config.toml
n_layer = 13
activation = "geglu"
router_score = "sigmoid"
normalize_top_k = true
init_std_router = 0.0371
norm_eps = 1e-06
tie_embeddings = true
seq_len = 1024
train_tokens = 524200000
dataset = "wikipedia_en"
Below are experts of layer 2 (counted from 0) of a mixture-of-experts language model. Rows are named router (the router's row for the expert), gate (a neuron's input weights, with its number), up (a neuron's input weights, with its number) and show model dimensions 0-255. Each number is 200 + 40 x the weight over its row's rms, rounded and kept within 0 to 999.
Before each expert's rows: a language model's description of what the expert responds to. This comes from a sample of Wikipedia text that the model never trained on.

# expert 5
Line breaks, word starts. Line breaks and word-initial tokens at the start of lines, names or phrases, such as The, In, A and capital letters opening names.
router,164,222,204,225,246,179,184,166,201,164,185,168,181,189,280,184,193,204,211,156,277,145,273,206,204,215,248,154,231,188,156,215,273,224,236,198,200,192,169,176,246,239,175,155,280,199,303,253,152,177,202,254,225,187,192,256,278,207,264,171,235,220,216,282,213,194,228,177,227,215,170,240,235,163,251,226,210,191,169,190,108,225,179,204,235,97,156,203,206,234,193,157,197,227,274,199,244,180,260,129,199,146,230,225,218,259,177,209,185,239,290,204,193,235,157,251,182,146,201,173,206,163,267,170,192,238,213,131,204,211,193,250,233,202,140,172,153,220,229,282,278,230,188,264,234,148,177,172,142,234,187,219,233,232,244,194,218,202,230,212,216,185,191,167,246,247,169,150,250,215,185,164,178,138,181,176,186,200,170,151,213,205,175,226,178,206,167,231,242,178,139,183,115,154,153,162,113,224,251,154,168,161,196,164,127,234,204,256,244,146,228,276,165,195,227,230,188,211,228,220,132,195,277,149,159,174,200,171,194,193,217,200,147,267,197,166,255,232,210,166,190,250,273,273,221,162,293,145,225,171,247,278,191,128,210,160
gate0,206,177,220,130,233,111,197,268,197,207,236,184,189,169,192,208,181,200,111,237,170,206,304,238,215,207,224,230,236,161,181,207,198,214,243,198,159,234,199,236,228,204,154,177,165,171,195,142,179,112,151,178,123,202,202,131,158,233,150,145,187,190,155,251,218,190,125,161,285,238,134,210,223,212,209,201,190,218,210,191,260,201,163,215,220,233,191,159,237,194,216,255,152,123,167,214,211,111,196,230,173,192,212,158,234,179,172,182,211,213,208,206,213,200,240,262,259,218,224,255,243,157,174,174,253,207,235,265,220,231,138,217,285,224,171,229,132,181,211,146,263,172,167,156,212,239,172,205,195,236,148,140,168,162,151,194,101,242,166,171,198,190,229,265,186,243,167,181,197,185,201,177,177,218,152,221,220,195,233,229,231,152,183,251,188,248,192,240,227,165,233,198,220,227,188,195,205,265,186,164,327,237,70,179,250,220,264,257,204,271,185,203,197,196,220,162,133,253,131,206,242,131,101,142,171,258,234,175,151,168,238,174,162,189,201,199,158,214,252,172,236,226,144,184,220,206,258,159,215,182,263,213,123,175,156,248
up0,166,191,175,247,178,276,202,192,188,188,172,201,180,295,167,198,195,181,170,212,244,255,130,184,207,114,221,234,154,158,172,183,179,164,105,156,267,154,173,155,185,243,240,196,191,239,218,227,204,248,158,253,225,167,164,168,257,79,197,187,182,181,231,178,191,185,185,186,190,193,216,223,138,115,220,180,145,184,237,228,146,155,207,173,225,212,207,244,130,211,205,189,202,229,173,143,247,211,204,216,221,163,156,251,228,145,189,218,200,202,249,213,135,219,203,167,192,189,182,226,138,190,182,186,234,195,176,134,219,242,251,138,171,143,147,214,160,247,151,188,188,242,310,271,212,220,181,247,155,178,326,209,168,285,254,124,242,191,164,251,203,195,138,184,217,200,185,173,200,236,204,216,279,228,299,237,183,214,168,133,234,232,199,233,256,188,212,207,196,179,165,209,248,214,259,212,176,257,246,162,132,223,221,185,212,196,155,210,244,155,214,141,187,297,314,221,227,208,204,247,223,238,264,206,144,190,140,203,193,195,214,189,162,244,188,134,256,169,185,224,199,220,243,156,264,187,101,159,170,184,190,206,225,218,247,180

# expert 8
Capitals and word-initial pieces. Capital letters or first fragments starting names and rare words, like K in Kenseth, F, P, W, A-bb-as, Ba-th-tub.
router,189,168,266,176,217,126,195,170,208,145,239,192,165,187,193,182,131,170,177,155,194,188,240,199,220,224,198,248,196,160,205,225,147,176,215,167,244,183,122,143,267,190,185,180,228,229,168,241,130,241,181,259,210,164,148,234,185,243,156,210,221,229,241,255,226,246,173,150,163,197,190,221,146,277,181,259,142,229,198,166,126,226,179,197,232,144,167,176,245,231,169,180,187,235,261,208,214,141,300,261,111,162,188,168,159,165,212,218,165,238,253,222,196,204,250,201,236,200,227,186,177,229,235,133,208,211,186,226,259,243,197,278,242,183,116,125,81,169,123,285,287,214,222,287,214,192,228,215,175,180,216,217,202,186,181,154,154,224,214,213,155,229,231,168,269,232,122,222,194,203,190,261,193,137,197,165,174,165,175,224,210,192,224,174,193,170,186,226,175,243,85,200,192,140,180,190,168,255,247,208,197,223,195,165,129,218,208,268,233,207,138,161,180,197,232,172,146,298,192,234,170,185,195,152,182,218,185,202,207,195,188,99,243,183,147,236,166,223,157,191,175,262,275,240,158,216,284,131,225,169,202,208,175,177,220,185
gate0,154,189,152,249,240,277,163,282,214,247,238,202,191,193,167,185,165,202,220,191,187,277,201,168,151,136,185,193,262,201,172,219,193,278,191,200,182,100,217,170,218,242,265,161,165,235,196,182,189,153,206,226,202,296,55,74,228,238,171,227,188,244,120,210,212,117,259,167,236,202,238,215,177,169,179,231,267,188,275,278,197,174,249,221,240,237,264,158,216,184,213,138,162,146,163,132,253,177,198,218,195,239,280,203,225,157,240,150,157,194,151,163,236,185,176,242,206,290,206,192,189,142,209,219,210,216,225,148,156,248,231,221,203,166,188,181,212,225,187,213,190,194,280,250,123,194,195,299,187,244,196,107,139,137,188,191,173,166,174,215,171,255,207,176,159,173,203,215,260,224,225,215,194,240,266,234,241,140,124,293,213,206,246,168,212,211,184,197,209,220,211,140,159,248,203,172,157,184,183,214,222,226,233,167,284,219,209,194,262,225,226,209,203,211,171,187,180,174,244,193,213,217,214,234,250,196,195,188,191,195,248,189,104,204,213,242,190,196,198,166,227,164,140,178,238,226,157,177,229,189,223,165,216,255,219,233
up0,173,176,174,203,151,172,234,187,149,209,238,152,204,168,190,241,202,160,253,273,206,227,214,208,173,197,225,168,171,162,177,181,243,244,213,220,190,267,211,201,184,175,186,154,249,226,89,144,180,259,225,172,238,257,213,176,190,168,185,168,185,132,153,233,237,157,118,196,213,231,179,203,155,271,213,237,172,149,250,199,194,168,185,209,246,258,253,202,185,243,245,183,224,187,184,225,219,134,237,149,163,240,240,211,198,157,214,261,176,217,175,135,175,186,228,223,259,133,194,204,217,134,240,309,166,175,241,200,164,218,243,269,239,168,177,203,227,212,111,206,189,215,255,224,158,274,157,176,150,169,158,202,140,230,190,127,225,220,267,212,177,220,145,184,195,132,170,225,245,171,257,189,159,175,205,135,272,227,226,154,235,206,243,186,204,138,147,188,239,182,203,193,147,231,232,175,196,220,207,205,175,253,67,111,163,205,195,148,121,248,200,251,122,216,174,293,204,214,138,172,256,221,175,177,183,170,161,162,177,211,227,255,188,184,220,215,218,248,124,204,266,278,224,173,256,179,225,231,187,180,201,251,206,205,145,312

# expert 10
Of and name pieces. The preposition of after nouns (risk of, stream of), by, in, line breaks after headings, and first-name or word pieces like Ga-vin.
router,153,244,238,189,231,215,250,190,189,254,214,180,124,261,194,194,240,115,238,116,193,171,235,197,194,180,241,178,180,270,154,226,257,191,291,172,284,162,199,166,224,233,241,162,266,175,265,162,201,130,214,147,212,254,162,130,227,269,195,210,170,162,161,253,149,208,162,220,217,216,225,254,220,140,248,212,195,292,275,156,194,258,130,217,259,184,221,228,183,169,227,180,179,158,206,197,285,158,205,195,190,224,193,213,190,180,227,161,163,200,239,123,142,219,143,292,233,249,208,195,256,176,225,193,212,249,222,235,199,176,199,225,244,181,177,215,165,226,208,243,176,171,159,225,222,246,174,175,125,164,144,243,177,214,253,212,141,149,226,134,265,230,189,172,209,170,166,252,184,208,205,255,225,215,163,236,312,238,133,192,187,148,244,266,224,148,162,280,244,223,246,173,149,219,193,195,173,201,193,193,151,239,193,204,162,174,229,185,288,218,194,212,192,180,184,213,231,202,160,188,192,227,254,179,170,123,158,126,232,161,281,187,246,290,254,205,263,237,228,198,177,228,212,238,234,158,213,181,163,126,188,169,229,207,208,157
gate0,166,164,227,221,197,232,214,166,223,150,236,144,253,171,207,164,167,157,228,166,174,180,229,185,210,241,252,188,159,204,227,257,190,174,255,184,227,197,270,204,188,157,247,260,264,117,242,212,232,225,210,226,201,191,220,223,210,180,222,182,197,262,178,225,214,187,167,196,195,213,195,140,154,155,204,174,157,176,188,269,166,228,142,176,168,266,211,234,236,205,262,221,153,225,255,176,206,157,255,246,165,151,123,196,202,210,208,206,247,183,151,290,233,245,138,209,175,111,206,253,158,184,164,156,168,187,146,186,234,189,219,249,172,107,167,195,164,167,137,187,233,201,225,184,178,173,245,167,132,202,268,166,122,168,206,158,216,173,250,186,248,161,167,195,221,201,174,179,178,136,169,203,136,220,215,253,168,156,246,74,148,235,164,191,253,210,161,141,222,209,67,220,194,166,249,216,201,153,238,204,162,211,168,203,208,257,210,282,219,111,181,167,266,166,165,213,212,169,159,202,160,235,123,144,230,107,142,228,164,188,197,191,146,206,196,236,162,222,196,143,188,244,207,245,167,271,211,161,235,262,141,288,181,185,139,249
up0,180,184,106,164,179,279,181,178,187,236,239,215,232,199,213,232,194,97,162,135,191,216,180,156,222,158,228,163,183,159,224,181,213,299,220,178,202,178,183,258,197,203,284,184,210,153,275,169,206,194,202,178,223,193,284,167,233,184,167,129,179,274,185,187,144,136,214,200,133,260,218,188,135,132,179,203,191,207,154,229,229,267,220,194,134,217,222,210,256,142,165,199,121,175,135,241,222,228,240,238,205,192,188,146,183,198,295,204,233,199,174,144,259,179,233,208,152,153,198,189,268,240,230,186,186,189,158,182,211,240,236,169,211,106,213,259,202,200,204,137,280,181,180,233,191,171,219,155,151,229,200,234,163,264,183,166,200,248,256,218,180,193,195,132,162,197,188,267,224,123,178,202,174,234,190,119,233,209,257,161,258,204,194,241,221,169,174,187,286,216,231,152,182,196,216,252,196,183,136,288,204,201,188,199,219,254,240,172,268,179,275,228,218,203,205,162,170,146,212,170,252,157,127,209,217,232,234,188,120,227,206,240,262,256,289,224,201,275,291,199,205,212,153,191,183,219,188,194,269,239,232,175,240,200,243,209

# expert 0
Common function words. Articles, auxiliaries and prepositions in running prose, mostly after of, commas or and, such as the, a, to, was, is.
router,124,260,153,271,250,197,224,144,183,193,205,226,119,180,201,211,237,139,185,182,195,158,224,239,161,229,262,163,189,169,112,165,263,216,188,202,228,163,132,195,213,172,182,199,236,130,187,135,186,163,215,150,175,287,160,204,240,213,186,218,201,179,165,238,151,165,196,184,195,225,182,213,173,192,199,195,169,251,286,174,158,217,175,246,313,253,276,159,167,204,191,90,150,190,211,217,167,202,212,177,207,259,200,164,256,127,213,224,171,272,261,134,169,231,182,250,249,198,190,108,262,180,254,173,203,191,242,135,159,185,192,218,218,200,186,191,139,177,144,241,190,205,151,199,164,208,202,244,206,209,205,195,226,214,262,177,152,192,229,179,246,244,205,233,255,165,184,191,257,188,186,222,153,192,197,174,192,230,207,212,195,87,215,193,193,193,137,242,201,265,287,164,114,204,199,194,190,163,252,174,229,171,134,172,206,138,203,225,227,186,184,224,200,252,208,201,163,233,224,220,156,223,218,179,203,165,253,145,199,183,349,158,182,235,253,229,212,229,140,185,264,296,256,228,271,197,242,193,239,161,247,225,150,186,163,214
gate0,152,205,279,223,182,106,144,230,213,126,217,176,195,191,186,122,156,206,173,162,140,198,166,185,294,154,194,153,271,164,164,207,172,250,204,213,254,200,154,203,250,194,203,261,184,222,156,220,197,207,167,145,206,145,157,159,194,176,175,118,165,202,155,232,211,197,194,182,224,219,198,234,200,192,163,183,176,251,208,208,157,236,213,192,185,199,203,201,162,212,227,239,226,240,234,150,154,154,221,222,157,192,190,167,237,162,168,190,199,260,208,258,203,233,198,190,302,103,287,229,226,162,233,196,268,234,241,240,120,203,175,241,221,190,209,240,166,205,230,226,171,229,208,157,238,181,200,187,203,200,198,168,192,189,202,116,208,158,233,205,191,277,126,150,241,230,228,190,142,233,231,177,245,191,171,233,268,159,133,119,222,220,138,161,166,137,191,241,236,165,174,174,221,261,247,197,158,137,176,147,240,229,171,196,153,213,258,230,208,214,161,204,203,218,217,206,162,223,157,129,196,298,176,208,16,191,162,149,199,308,275,199,167,151,225,175,158,159,216,171,170,189,229,225,212,235,153,144,177,145,219,164,195,195,154,222
up0,228,236,195,257,241,152,239,195,176,254,214,235,154,287,215,235,246,102,217,223,221,247,182,229,151,187,262,176,183,281,196,213,235,283,171,232,121,145,201,260,152,229,164,230,242,168,169,158,215,254,232,151,218,126,180,294,224,250,226,267,141,203,229,245,172,165,253,235,224,164,203,192,242,192,254,136,241,112,212,200,214,209,158,238,135,172,244,213,259,311,186,185,184,145,198,277,224,257,192,166,234,200,80,248,269,162,199,225,199,181,193,200,194,204,194,151,119,225,221,176,228,206,183,227,211,239,217,168,225,119,203,125,164,139,178,201,213,204,233,203,196,177,176,204,177,170,181,197,221,197,156,197,275,212,201,176,194,207,194,297,250,168,213,200,214,256,267,193,254,203,250,203,181,220,228,176,138,198,184,198,113,146,191,160,241,203,123,231,247,218,204,212,159,181,174,245,241,189,210,184,178,195,282,284,205,214,159,159,198,164,188,213,204,195,314,187,175,230,235,191,175,181,220,124,149,149,233,225,148,165,193,205,168,216,191,188,254,232,210,100,178,186,202,209,202,150,219,210,202,225,211,229,200,226,262,228